{"experts_per_token": 6, "normalize_top_k": true, "balance_bias": true, "tie_word_embeddings": "early", "batch_tokens": [32768, 65536, 98304], "train_tokens": 391200000, "max_steps": 6209}
Below are experts of layer 6 (counted from 0) of a mixture-of-experts language model. Rows are named router (the router's row for the expert), down (a neuron's output weights, with its number) and show model dimensions 0-255. Each number is 200 + 40 x the weight over its row's rms, rounded and kept within 0 to 999.
After each expert's rows: "comes before" lists some tokens at least twice as common just after its tokens as in all text. This comes from a sample of Wikipedia text that the model never trained on. Tokens count by the router's weight.

# expert 53
router,205,225,141,219,153,205,275,275,223,129,231,226,201,269,201,304,216,246,189,189,152,230,115,141,172,200,280,151,184,221,230,163,208,221,193,214,188,172,194,252,186,228,144,188,178,156,197,228,174,244,168,215,167,153,273,145,266,215,176,194,235,177,173,235,209,104,209,215,218,200,154,206,202,199,185,226,140,225,185,185,216,170,107,202,213,239,233,171,166,202,173,192,137,181,158,243,253,174,172,220,216,147,182,129,220,167,253,214,217,184,239,223,168,203,228,117,256,155,177,194,335,175,250,190,240,195,204,219,164,189,223,237,207,159,194,228,250,190,213,206,196,222,220,180,238,179,186,239,196,119,222,234,231,127,199,191,208,169,211,170,179,282,244,250,234,179,204,201,189,208,255,242,174,302,143,235,186,274,142,191,200,171,193,193,99,242,163,207,66,178,230,198,207,261,223,226,173,208,161,165,208,172,227,295,160,162,278,173,250,212,255,257,147,238,188,263,180,258,235,288,177,125,190,171,252,223,179,179,207,191,227,230,154,129,152,198,173,179,213,242,188,226,179,211,218,178,248,164,220,243,155,163,202,234,178,181
down0,246,248,167,224,189,269,197,136,159,193,220,168,184,235,209,244,209,97,157,207,231,197,234,177,156,211,130,230,162,189,214,129,146,287,228,186,204,205,189,184,205,210,244,209,195,165,176,209,258,139,212,157,180,239,216,213,265,145,180,183,156,237,196,136,253,130,188,134,167,174,253,263,168,131,167,205,204,190,186,236,189,73,147,203,141,242,132,233,179,260,207,270,166,166,128,252,155,139,273,220,131,257,232,229,160,155,267,186,205,182,218,226,163,134,205,238,151,172,173,198,215,90,150,197,199,190,241,233,165,207,171,264,229,246,221,178,254,209,192,270,214,232,209,137,186,275,229,213,187,242,223,196,233,182,235,216,237,170,234,116,212,191,182,239,218,173,200,166,215,197,208,228,233,198,187,220,234,229,102,234,239,200,155,117,148,192,195,208,221,187,224,180,221,222,170,182,286,222,180,108,211,166,159,171,176,230,257,180,204,164,186,230,210,153,136,219,252,255,216,222,139,244,185,196,205,205,176,189,151,188,160,209,211,297,194,220,124,199,214,224,184,227,187,203,152,201,269,231,284,174,207,204,245,121,225,189
comes before: "\n\n", "\n", " | ", " The", "–", "; "

# expert 25
router,218,162,167,216,207,209,221,222,184,256,211,236,193,237,230,238,250,113,172,213,71,171,133,140,169,173,294,248,168,206,193,192,246,213,197,215,174,217,205,196,153,134,151,207,161,225,213,150,179,231,142,151,157,149,188,229,197,303,225,235,203,272,166,122,201,158,243,220,183,167,226,245,200,201,229,236,191,175,197,194,235,161,87,133,289,224,188,214,233,208,174,183,198,248,229,211,216,133,132,187,173,163,218,178,227,183,251,199,194,215,284,251,220,230,205,140,229,177,227,237,270,201,210,155,229,242,221,228,243,189,209,165,183,198,211,297,265,194,212,207,155,174,230,248,190,164,256,212,222,65,201,283,119,146,163,144,293,132,186,180,148,201,191,224,253,168,164,231,150,194,177,229,172,210,202,241,205,229,170,197,191,196,161,202,90,219,199,218,106,169,229,207,174,234,235,235,197,241,224,170,172,204,202,245,189,222,241,198,234,194,242,213,170,239,179,225,249,234,207,205,115,241,170,143,204,191,180,220,160,245,251,186,157,166,164,160,194,140,178,201,178,196,167,294,164,179,203,229,224,203,120,190,177,184,163,169
down0,211,172,200,157,196,195,211,259,233,243,195,188,262,209,267,146,201,235,204,180,205,165,175,186,117,155,213,185,173,250,212,142,214,139,226,175,263,261,211,221,230,261,164,151,186,170,135,199,172,170,171,208,238,240,220,218,168,260,227,187,205,221,167,203,172,203,230,226,168,194,160,191,136,171,162,309,209,248,172,129,236,178,203,100,195,273,180,197,199,191,194,214,157,226,200,238,202,191,172,201,176,154,251,205,210,220,197,225,214,258,194,236,173,209,107,119,183,178,166,199,210,183,154,255,236,197,224,241,173,216,177,147,197,138,214,235,162,184,249,204,133,241,133,159,252,174,211,188,244,234,243,239,189,163,225,214,291,219,185,195,212,215,229,262,232,201,211,194,168,220,212,242,235,174,119,198,227,276,175,186,170,167,166,182,191,170,171,132,209,201,187,194,95,125,148,246,169,265,212,149,204,175,139,152,206,230,194,284,210,226,220,144,203,182,209,250,221,175,169,158,213,187,207,173,147,236,194,125,166,238,185,221,129,405,210,209,175,258,189,227,138,215,233,232,170,194,198,250,248,298,178,206,282,154,204,235
comes before: "\n\n", "\n", " The", " He", "The", "=="

# expert 21
router,134,211,231,171,225,217,292,238,177,180,269,168,247,191,196,221,202,228,166,228,142,198,175,158,227,173,186,288,186,165,196,174,167,240,112,153,247,165,277,191,190,206,113,134,187,198,211,157,200,207,139,218,191,196,222,147,160,239,200,234,158,180,181,159,236,211,213,167,227,182,202,230,187,184,213,238,186,203,118,191,192,169,117,254,184,149,161,213,203,194,188,257,132,239,160,242,149,93,241,136,191,188,217,149,169,191,199,231,185,230,214,242,168,221,154,212,174,203,246,214,274,188,146,211,212,172,232,232,187,175,204,238,131,231,175,164,249,226,232,233,149,172,180,196,221,244,212,164,169,130,198,281,224,203,240,130,260,180,180,228,162,255,219,214,263,174,219,226,189,203,192,190,188,200,163,204,152,239,178,246,180,200,171,211,195,219,205,229,113,122,234,141,277,201,150,204,196,222,255,162,203,106,153,205,141,158,162,101,265,203,231,190,242,221,206,205,160,264,237,240,189,166,254,186,225,247,219,179,162,161,311,187,118,144,120,192,176,132,242,159,213,231,137,214,104,184,180,164,180,166,161,190,227,142,172,130
down0,235,160,319,197,222,205,224,279,220,179,187,219,241,225,167,133,286,286,212,211,207,178,270,182,238,190,192,184,261,184,209,219,172,209,199,172,225,219,150,227,259,183,201,275,245,185,155,211,241,172,177,180,155,161,236,158,301,225,171,191,237,222,195,194,215,165,196,148,191,228,215,207,193,241,147,176,210,140,276,226,230,221,178,191,251,199,168,209,157,205,188,213,189,204,184,172,153,191,189,206,215,163,132,165,191,223,234,224,198,169,120,283,212,200,218,189,174,221,244,194,190,269,170,247,163,210,109,227,250,288,245,150,206,164,278,178,301,162,254,234,185,224,227,203,186,172,167,229,203,152,112,172,156,215,225,167,156,219,210,228,157,218,192,179,177,208,183,176,240,243,226,119,143,249,199,247,204,181,194,185,192,278,236,127,262,151,156,202,217,200,186,217,218,184,145,252,137,129,219,190,141,234,200,236,245,247,159,189,179,163,210,251,167,297,173,224,260,170,237,194,178,217,183,174,177,234,156,170,191,264,196,213,236,56,244,145,231,225,198,183,181,90,127,202,199,174,204,181,196,194,191,163,242,232,146,276
comes before: "-", "| ", "|", "1", "- ", "2"

# expert 90
router,162,161,192,230,246,230,218,243,186,206,222,181,151,191,236,181,245,173,280,167,184,167,46,191,272,187,219,194,232,247,212,216,193,203,186,214,202,166,222,280,209,194,159,200,186,216,263,222,259,213,170,235,161,212,262,178,191,208,179,176,146,155,170,175,212,181,221,212,197,163,255,221,177,187,272,185,152,146,170,177,218,257,149,134,199,132,210,181,160,186,268,222,236,191,153,178,205,133,173,193,186,180,214,146,142,170,234,245,190,203,237,208,158,198,181,221,187,193,245,304,286,216,213,201,198,201,152,244,153,160,225,177,168,178,244,244,176,222,270,286,247,211,193,227,229,268,200,230,189,188,190,222,185,179,195,144,229,188,139,224,149,201,175,249,251,182,233,209,153,193,251,226,209,217,218,211,139,256,173,205,171,242,225,153,190,228,200,203,190,158,173,251,250,181,262,195,156,156,177,172,139,202,246,251,150,181,198,159,266,211,198,262,190,208,312,259,189,255,237,192,157,239,149,245,213,200,154,205,111,178,289,237,184,30,147,198,131,145,131,198,223,228,162,219,212,207,250,177,187,242,190,172,200,238,105,196
down0,224,195,246,177,202,155,177,198,184,133,164,209,214,253,220,269,208,154,156,270,176,188,153,141,235,185,302,226,112,212,136,201,228,247,124,236,177,241,201,224,161,215,140,192,225,189,243,185,200,194,217,213,295,233,207,166,135,193,177,199,243,215,186,234,181,208,271,249,278,220,258,173,196,142,180,258,171,230,192,196,224,260,192,165,126,157,204,147,243,239,140,228,130,221,266,163,228,221,205,189,216,244,322,207,191,143,253,223,169,186,233,213,237,195,250,248,192,200,181,196,247,254,170,226,137,165,201,223,195,186,294,159,174,219,238,70,269,188,222,266,199,224,258,180,212,176,209,169,132,162,204,193,203,217,259,212,113,203,222,221,250,144,245,248,187,211,207,199,194,277,243,221,191,148,240,267,169,156,232,205,175,227,250,233,197,204,152,138,196,188,185,209,149,256,172,185,226,205,186,218,193,227,132,229,225,198,179,215,202,182,197,115,260,216,174,171,237,133,173,144,256,170,234,212,277,185,211,67,203,222,185,175,180,135,118,202,220,205,194,216,203,217,228,174,252,214,172,204,224,231,184,235,197,161,190,245
comes before: " | ", ".", "–", " |", ", ", "; "

# expert 73
router,124,252,198,160,194,233,290,210,215,148,203,158,163,178,170,249,217,131,269,173,118,240,161,161,132,199,218,202,208,208,227,202,147,198,213,136,166,228,248,238,253,266,171,223,244,238,227,181,185,228,205,225,191,154,188,165,177,208,191,161,197,230,171,157,172,195,182,195,232,210,225,164,173,191,198,223,184,195,193,139,199,190,91,229,160,187,187,222,237,175,194,268,197,198,178,190,209,72,236,183,239,237,156,86,136,122,240,136,196,225,232,218,190,230,144,155,272,155,201,207,312,271,225,201,167,237,273,205,294,144,180,194,132,229,150,208,204,266,247,202,226,196,211,207,201,159,219,260,230,143,201,216,158,160,226,137,212,183,194,199,231,240,193,222,230,209,135,165,174,229,206,243,201,272,183,218,192,235,235,198,209,207,214,188,177,178,161,199,108,189,197,192,176,264,283,172,232,150,163,191,175,206,302,227,133,128,254,175,256,215,292,185,202,211,202,203,213,221,262,178,185,153,209,186,182,227,230,190,161,171,267,209,202,98,202,140,173,193,172,179,219,133,160,280,172,217,185,201,192,191,191,154,159,210,182,126
down0,236,195,237,185,203,212,229,203,287,151,293,192,262,211,204,229,171,187,186,202,163,249,327,166,172,205,217,225,224,200,224,171,171,177,186,202,198,149,238,238,238,204,188,144,160,214,256,211,112,194,142,191,174,242,206,244,177,170,181,176,181,270,184,188,294,151,209,165,230,197,211,228,135,274,185,212,271,213,199,234,211,178,235,296,130,148,174,257,238,265,193,199,153,237,195,234,154,204,187,211,225,199,205,183,146,139,207,182,202,254,219,183,217,163,194,208,186,163,179,183,194,222,211,127,181,201,181,163,143,89,159,198,161,230,194,242,222,173,165,175,217,159,186,232,118,211,243,204,170,179,166,178,187,251,249,220,160,156,243,200,203,203,219,157,175,187,232,183,254,257,65,230,159,244,184,255,175,166,166,241,265,164,216,171,180,258,263,261,191,181,181,206,188,173,221,189,255,208,214,291,252,268,98,185,200,196,199,213,92,254,198,220,132,188,150,212,134,246,248,210,208,241,136,236,228,242,204,282,181,192,271,223,194,230,180,167,226,183,146,235,112,264,194,238,206,242,227,200,230,206,252,228,223,210,250,197
comes before: "2", "1", ".", " of", "3", "015"

# expert 19
router,131,138,183,176,171,228,256,198,161,142,274,186,198,218,177,246,213,177,165,159,37,215,80,152,211,192,196,227,192,216,218,225,207,218,223,180,166,192,210,266,220,208,178,148,214,220,175,182,209,200,132,190,216,159,184,199,217,192,247,239,186,213,180,280,239,133,270,197,222,217,209,220,193,233,201,183,161,259,163,218,215,179,140,162,197,209,207,219,220,201,129,197,189,220,155,243,213,108,163,167,169,153,173,151,192,213,225,253,202,104,232,241,227,195,199,153,211,175,164,230,249,204,250,188,201,210,187,157,215,188,201,203,128,208,210,171,254,211,265,189,160,255,166,212,209,162,199,206,161,156,213,225,190,111,173,166,209,230,190,178,212,229,206,201,218,155,233,232,163,231,225,197,144,191,214,196,246,265,162,201,167,200,162,130,145,247,121,182,75,117,189,160,200,310,191,208,230,174,175,177,151,210,221,273,217,129,302,251,224,170,190,201,208,246,209,218,196,271,210,229,150,167,186,224,141,202,249,185,179,214,345,194,169,183,141,199,205,141,186,221,206,178,131,195,202,168,253,172,198,285,163,153,231,178,246,146
down0,189,164,157,202,179,237,165,170,181,162,299,270,230,275,120,228,237,144,180,182,190,266,208,183,192,225,197,234,140,226,185,118,192,178,212,165,208,220,181,193,183,234,164,185,198,210,119,230,182,223,207,203,226,135,206,233,238,187,228,227,217,134,242,236,244,161,296,255,217,217,193,179,246,188,241,181,245,250,238,195,149,248,196,215,218,226,134,218,189,231,227,191,232,188,189,191,249,191,177,115,168,173,203,163,213,171,117,151,207,249,150,176,226,193,179,181,201,206,178,170,250,212,138,192,161,161,273,233,191,252,212,268,135,196,202,174,210,178,170,193,245,170,175,189,287,216,175,211,261,250,189,261,171,284,241,183,162,204,186,245,213,223,316,171,163,201,149,176,195,248,152,267,222,227,223,181,147,229,193,103,170,180,173,163,198,132,187,198,157,196,161,196,197,150,230,187,273,198,280,265,175,145,193,184,243,118,146,200,195,150,229,205,199,202,194,201,216,232,165,179,270,181,210,171,309,251,203,183,200,194,179,196,161,358,182,196,206,226,127,232,112,219,249,147,262,162,223,164,167,184,255,211,221,220,208,219
comes before: "\n\n", "\n", " The", " He", " In", " In "

# expert 58
router,177,209,197,163,175,183,273,181,191,200,243,189,214,219,228,220,177,139,198,243,159,161,158,177,190,206,284,219,169,198,216,174,144,256,162,154,242,148,304,238,228,208,159,197,156,191,202,189,256,236,131,156,145,176,256,182,173,238,134,215,162,225,193,129,256,210,253,170,177,240,146,218,189,171,227,173,202,182,176,229,203,173,144,224,140,175,229,242,204,163,251,274,173,231,163,242,231,148,194,177,236,227,197,85,211,178,259,222,208,211,175,175,163,238,121,220,216,174,258,206,274,163,201,285,236,163,223,147,244,156,203,140,162,167,135,291,286,217,229,279,181,153,149,174,172,241,186,183,241,88,206,255,154,173,196,196,261,155,194,214,202,226,201,225,271,216,190,255,136,262,225,193,246,249,177,228,206,215,200,230,191,241,145,222,157,243,194,163,135,148,212,153,192,196,253,191,261,226,203,195,119,170,185,211,132,170,230,142,282,189,212,209,141,203,184,148,157,275,224,165,170,138,233,177,222,205,200,178,235,233,249,206,225,117,230,161,217,143,165,149,233,212,187,193,159,184,204,227,250,232,173,217,224,164,141,141
down0,204,179,273,194,232,148,228,198,218,174,143,239,164,204,174,228,218,178,195,186,146,185,278,355,191,268,258,168,69,245,189,235,220,201,185,147,178,178,171,187,203,201,147,172,246,198,248,161,154,227,138,183,214,272,213,166,168,177,196,225,200,176,215,201,198,229,242,250,199,193,234,266,248,240,156,249,177,188,211,217,138,237,177,172,175,190,217,139,208,180,192,195,150,145,177,190,219,214,188,144,221,203,136,182,280,132,192,222,255,287,248,134,202,227,222,214,187,194,203,147,235,234,221,195,237,191,238,255,193,191,194,218,142,252,222,182,198,194,167,187,165,221,183,166,244,228,152,126,233,188,171,144,203,151,215,204,213,141,174,216,296,221,153,193,154,194,184,188,163,204,188,241,213,213,160,210,210,158,113,182,237,246,174,193,176,171,94,191,193,146,223,188,171,290,173,216,196,171,177,188,195,221,255,280,280,163,162,241,234,248,205,211,228,193,127,238,234,239,223,196,260,160,257,185,165,173,261,84,181,225,211,224,195,207,179,184,252,223,217,150,275,191,201,220,176,276,257,158,180,100,242,125,202,179,187,257
comes before: "1", "2", "0", "3", "4", "The"

# expert 42
router,166,194,235,250,230,251,327,213,194,168,234,159,219,202,208,150,192,173,212,160,135,177,121,134,222,250,219,222,228,195,153,194,238,234,205,181,172,174,218,233,228,213,155,225,190,217,243,185,222,196,193,247,177,249,204,110,171,213,168,201,145,189,169,168,190,216,276,193,211,225,184,235,243,190,139,227,212,217,168,205,202,210,125,170,167,239,194,250,185,184,227,181,151,235,241,220,216,86,212,144,186,226,130,108,167,171,192,202,165,212,165,225,105,226,231,223,278,151,222,255,289,210,233,172,260,197,147,193,195,150,211,225,129,279,166,224,213,224,209,228,215,158,211,200,216,228,249,201,196,72,149,210,158,238,183,217,175,194,196,212,159,226,199,238,185,185,222,262,214,208,261,222,206,218,157,231,131,207,135,187,138,162,205,230,189,202,170,269,30,173,188,265,214,185,277,196,168,184,153,175,99,204,201,268,214,170,175,161,291,209,192,218,195,208,185,209,201,250,244,214,141,204,177,160,196,257,170,129,150,111,216,229,210,173,246,202,183,159,213,190,173,188,175,212,174,223,191,200,263,169,194,220,253,203,213,127
down0,159,221,227,189,170,223,210,269,179,163,227,190,240,182,217,211,206,157,220,148,206,248,281,195,276,243,183,248,258,212,198,260,208,136,200,251,145,252,264,206,163,121,181,113,246,194,154,160,162,262,136,250,166,205,226,184,124,160,202,225,215,221,192,190,176,231,235,178,152,240,176,227,135,240,250,134,134,200,183,233,208,238,206,173,195,176,185,254,184,253,130,278,200,191,122,204,148,220,255,194,228,195,258,186,187,243,205,200,202,278,185,152,186,219,242,227,167,204,163,194,242,211,217,260,179,155,200,200,243,138,191,131,270,252,172,259,212,169,130,278,201,245,209,214,248,134,304,201,161,238,167,197,285,192,253,141,195,209,130,183,271,179,232,167,255,155,208,228,214,173,135,243,197,212,252,121,177,180,169,172,215,180,228,217,246,199,159,171,172,223,290,217,257,210,192,192,255,154,230,183,240,214,213,150,189,278,166,166,190,211,174,183,259,226,210,233,228,150,188,161,257,208,177,259,222,150,193,203,139,256,257,154,185,231,261,220,209,268,134,197,206,248,172,160,177,177,172,240,221,170,144,204,193,164,184,143
comes before: "| ", "-", "|", "The", "- ", "==="

# expert 37
router,142,180,211,233,205,224,273,240,237,146,140,184,179,201,285,232,231,192,246,205,165,152,107,206,223,209,283,229,149,237,190,201,177,256,196,224,234,161,246,186,268,259,212,214,232,199,247,216,265,178,205,254,185,295,223,172,241,259,141,210,162,165,166,258,227,166,239,188,217,227,194,179,191,154,238,195,152,204,221,110,177,219,138,182,199,253,235,238,185,140,194,200,258,215,143,215,137,121,193,164,229,148,213,187,224,134,250,202,211,175,260,239,149,221,243,161,218,202,254,207,298,235,192,172,241,235,188,175,243,176,179,108,150,172,163,275,206,217,189,165,161,243,200,176,180,211,185,254,187,84,168,195,270,152,201,161,234,145,199,179,195,238,208,209,226,208,200,278,211,173,219,194,231,192,165,207,196,260,189,212,146,205,150,173,155,228,196,171,106,150,228,199,145,237,158,211,207,238,137,252,163,187,184,292,209,272,205,115,256,209,214,224,231,235,145,291,161,207,257,287,147,234,165,183,206,183,276,225,167,199,277,162,193,162,219,176,183,129,202,208,191,169,189,207,189,218,267,168,211,233,155,190,189,194,201,212
down0,184,170,223,164,188,262,243,173,218,189,226,142,168,194,129,158,177,224,123,244,174,230,185,136,240,187,146,215,144,206,168,209,232,177,181,182,159,195,274,206,228,203,231,136,186,197,189,182,208,214,205,186,212,201,160,239,189,263,179,218,137,159,165,185,224,178,222,213,238,220,176,206,145,210,148,197,150,126,150,135,191,204,162,176,189,236,262,227,283,223,260,186,119,212,209,178,216,129,149,118,125,176,177,170,221,244,174,213,182,205,202,200,222,246,186,299,122,192,170,198,274,151,185,138,251,218,221,233,183,204,247,202,200,235,194,142,216,152,199,159,153,198,157,161,231,198,204,303,257,144,219,129,191,181,221,199,182,188,159,141,203,139,149,212,211,219,195,201,205,248,141,181,195,235,234,214,190,220,170,279,287,218,188,210,170,253,216,154,200,132,120,121,210,299,221,174,226,244,153,216,169,128,137,152,199,151,193,153,147,183,223,262,187,228,195,167,221,199,288,107,206,188,209,140,176,177,189,199,208,150,204,158,241,99,164,152,199,183,234,191,284,260,200,147,282,216,174,152,165,188,202,177,145,213,167,243
comes before: "\n", "\n\n", " |  | ", " MP", " ·", "andidate | Votes |"

# expert 47
router,221,186,221,179,143,219,308,235,174,138,224,186,170,224,212,208,221,150,182,251,136,245,156,162,164,190,259,170,189,202,234,168,236,190,225,168,109,204,230,214,235,174,177,192,122,165,200,164,203,203,205,172,180,198,178,179,202,217,195,194,186,215,202,150,196,112,256,179,213,174,204,175,133,239,154,164,193,183,173,159,253,186,189,239,263,260,225,257,214,186,204,232,171,235,129,193,211,119,191,211,192,240,223,200,226,223,253,212,200,199,258,277,192,195,168,174,261,160,192,253,264,177,183,198,139,195,207,237,208,178,183,132,143,166,213,204,230,193,248,232,214,225,162,220,191,201,174,185,226,109,240,226,211,165,240,150,295,244,212,219,175,228,186,244,239,141,166,226,175,200,219,233,266,152,150,227,119,278,157,175,155,151,192,140,168,193,164,174,143,239,142,191,202,205,197,246,162,168,235,179,191,148,274,242,115,168,272,160,315,210,231,248,178,221,211,221,218,266,236,171,168,203,145,155,207,182,115,256,186,169,325,115,139,156,195,137,140,167,192,226,205,203,186,271,137,202,214,132,259,265,193,178,190,213,156,190
down0,196,231,187,127,266,163,187,192,196,202,203,235,219,203,167,211,192,166,265,161,155,142,197,200,165,158,217,257,220,187,178,231,147,110,173,294,119,174,245,222,137,162,234,238,186,215,256,163,214,244,214,207,238,195,157,209,149,224,244,130,265,141,176,121,241,146,115,180,235,216,254,192,276,196,176,220,227,197,229,222,262,223,245,197,113,192,216,111,174,161,157,131,268,163,272,208,209,200,241,210,195,157,224,224,156,167,244,251,159,170,212,235,164,200,206,231,274,159,231,251,171,139,172,207,235,111,156,163,151,199,146,225,190,128,245,130,250,183,216,258,230,238,164,273,183,226,190,219,167,191,205,207,207,207,221,217,210,139,241,158,193,183,218,197,200,219,115,106,196,165,139,214,178,200,201,238,174,236,172,237,169,241,175,215,220,169,253,137,226,202,218,178,223,167,209,240,193,166,237,179,208,162,112,211,166,220,199,201,245,212,210,252,105,189,142,161,233,268,195,149,227,183,190,198,207,142,177,194,250,180,184,257,142,166,191,176,249,180,170,170,133,236,207,118,227,237,142,220,172,216,155,159,141,207,168,129
comes before: "1", "2", "0", "\n\n", "3", " The"

# expert 80
router,131,168,207,157,181,254,232,253,165,178,206,206,180,231,181,252,175,189,250,174,155,232,155,146,208,174,233,161,208,178,171,178,246,112,185,149,172,174,200,165,247,245,196,187,219,185,214,164,223,156,247,217,182,198,187,197,145,233,148,212,206,197,194,194,200,135,194,152,225,166,189,220,211,226,286,176,158,197,171,128,203,167,135,168,167,153,206,237,179,229,222,182,198,163,151,137,190,122,175,202,140,182,189,135,276,152,206,187,221,189,211,222,214,195,72,227,251,165,272,192,252,191,134,121,210,154,150,243,263,172,110,175,193,216,218,218,233,220,265,219,266,229,203,189,200,164,198,233,200,125,239,213,195,164,203,164,251,196,228,213,138,217,196,221,224,201,217,195,172,164,205,206,180,224,209,189,135,254,179,198,139,139,148,196,158,216,187,230,168,249,206,221,217,219,206,238,152,163,134,142,186,223,265,203,233,160,316,106,252,199,215,222,150,262,192,254,162,218,214,219,98,142,139,239,214,195,151,242,235,176,326,259,186,116,234,155,132,140,193,171,203,203,198,232,126,164,276,219,235,212,173,174,145,242,214,213
down0,237,286,214,229,172,201,217,200,245,213,269,236,273,147,240,215,222,186,173,220,204,234,222,205,161,252,218,172,183,216,186,170,189,246,175,187,184,194,248,214,106,243,160,178,87,210,172,140,214,195,231,182,181,125,141,71,240,219,217,264,129,242,198,223,221,208,244,247,253,169,187,217,212,133,195,163,181,227,134,155,179,193,219,239,150,202,252,221,169,165,155,240,211,247,254,218,235,170,189,214,201,268,275,263,230,197,213,203,229,190,157,249,194,186,225,204,144,270,185,198,200,188,196,204,168,209,179,224,197,214,218,99,203,196,246,180,225,182,176,137,223,162,284,274,196,164,209,167,190,135,182,138,195,169,201,279,201,183,189,179,205,185,194,302,232,162,233,223,232,183,243,198,90,231,205,267,171,243,188,113,228,162,181,121,194,224,202,230,225,196,175,255,176,152,190,174,190,234,136,160,104,227,227,252,164,214,207,162,217,251,249,171,206,229,176,246,237,246,241,218,182,167,154,165,196,177,257,163,129,199,130,135,182,174,156,197,263,162,191,259,127,229,251,207,235,200,210,202,269,182,192,206,143,215,268,157
comes before: "1", "2", ", ", "8", " ", "015"

# expert 65
router,170,200,151,179,211,276,247,282,244,152,149,217,177,138,155,210,204,237,253,155,184,205,43,152,190,171,226,203,219,194,154,185,175,215,240,229,182,165,285,227,239,222,161,156,124,211,187,184,199,227,193,209,146,231,228,141,127,217,106,203,170,123,227,185,191,230,229,192,283,211,165,172,162,151,155,268,215,245,183,185,232,181,142,212,193,206,115,173,177,174,213,213,172,274,178,167,224,100,214,179,250,156,173,181,133,184,216,145,240,223,164,222,130,193,203,158,216,189,209,265,296,205,211,261,205,196,229,262,202,177,170,174,165,187,169,188,243,207,224,170,187,185,222,179,227,238,253,215,189,8,213,214,232,201,169,162,218,248,225,222,170,228,208,203,188,211,174,197,177,226,217,243,255,176,228,219,169,247,210,201,151,186,217,193,142,189,179,183,107,166,208,257,201,246,172,171,232,100,165,160,184,142,172,238,179,147,254,127,234,178,231,228,203,193,185,219,159,220,254,207,189,162,168,136,191,178,185,206,139,144,253,145,246,194,238,165,208,151,218,207,190,208,163,199,170,173,184,139,227,198,172,220,197,187,153,148
down0,180,187,220,176,268,249,205,166,198,204,228,166,150,250,190,147,118,246,229,66,186,181,200,229,215,230,152,279,208,299,181,194,208,211,170,154,266,204,167,211,298,208,217,259,255,199,242,109,256,212,199,157,186,124,197,147,222,197,245,116,181,178,157,196,169,222,173,222,254,143,132,152,200,236,188,223,204,198,205,200,113,201,193,154,199,193,197,173,219,85,219,185,199,202,234,250,193,129,203,253,196,194,140,265,211,209,220,256,170,182,209,283,221,196,213,241,226,172,218,184,252,208,173,167,184,238,233,202,257,218,263,224,215,219,189,182,228,229,212,151,265,151,236,182,225,212,177,209,190,183,313,183,182,180,140,128,184,236,185,191,224,243,152,211,171,210,185,213,183,181,146,244,215,194,237,233,173,202,242,195,301,140,213,213,137,166,256,260,172,127,279,182,272,162,301,152,157,213,146,183,220,252,189,159,221,195,218,193,204,233,220,180,173,213,194,193,177,153,271,216,223,182,161,191,198,246,212,291,174,210,180,148,195,235,175,180,214,227,176,228,261,166,268,233,217,135,193,263,211,211,190,118,234,203,179,178
comes before: "| ", "|", "-", "- ", "|  |", "  -"

# expert 49
router,176,203,266,176,114,163,298,175,157,97,246,194,182,234,244,235,221,172,196,251,129,220,144,177,172,231,238,258,140,240,264,212,202,164,179,229,244,142,243,188,232,226,146,186,156,199,217,201,235,163,137,230,171,219,169,161,186,212,175,221,193,246,283,173,288,150,249,188,204,228,246,180,179,233,255,211,245,213,186,197,239,226,122,176,218,191,254,259,150,154,162,199,163,188,103,232,134,124,208,150,208,245,180,185,169,179,281,211,206,157,177,205,160,219,162,185,236,153,210,221,246,199,195,221,187,158,194,193,208,195,180,190,146,203,94,247,236,238,266,236,131,223,187,167,159,148,226,165,197,82,195,227,178,158,235,195,235,188,204,131,234,202,170,207,237,172,201,242,145,233,265,204,265,195,140,239,182,255,213,272,187,221,174,175,202,203,209,174,133,224,187,138,211,205,203,190,217,169,144,202,131,173,261,244,118,197,257,193,246,235,230,218,197,231,190,196,260,273,245,184,157,181,233,99,189,191,224,153,212,216,256,198,181,172,220,159,177,159,186,152,189,214,154,211,104,200,204,162,211,221,159,128,184,263,177,200
down0,236,227,184,239,190,187,316,207,155,241,128,188,185,186,189,177,237,197,147,214,220,268,233,273,198,201,189,241,190,228,171,156,190,136,191,230,261,187,244,173,167,175,186,254,216,204,164,249,261,169,182,147,152,188,177,155,182,189,180,261,212,244,256,139,177,235,230,232,207,221,267,240,239,215,174,216,165,214,220,193,192,193,171,246,218,200,196,160,64,185,132,131,214,247,235,132,143,238,192,180,189,157,239,310,159,216,245,163,291,138,211,237,206,207,239,278,145,148,276,174,238,212,167,221,227,248,216,192,180,148,235,148,181,187,192,218,174,200,148,262,188,162,123,117,265,182,133,208,174,287,173,193,183,103,193,192,198,184,210,199,217,140,156,159,279,181,115,218,215,241,229,151,198,201,179,212,220,223,206,128,238,137,193,144,248,153,251,162,225,164,259,214,244,196,142,226,185,194,170,216,153,206,122,232,196,220,215,132,246,187,198,225,235,178,178,160,203,273,150,174,170,180,204,192,253,209,179,171,179,209,199,196,134,301,214,169,235,186,165,182,148,242,234,209,216,196,273,213,218,215,213,191,206,223,155,226
comes before: "1", "2", "0", "\n", "3", "4"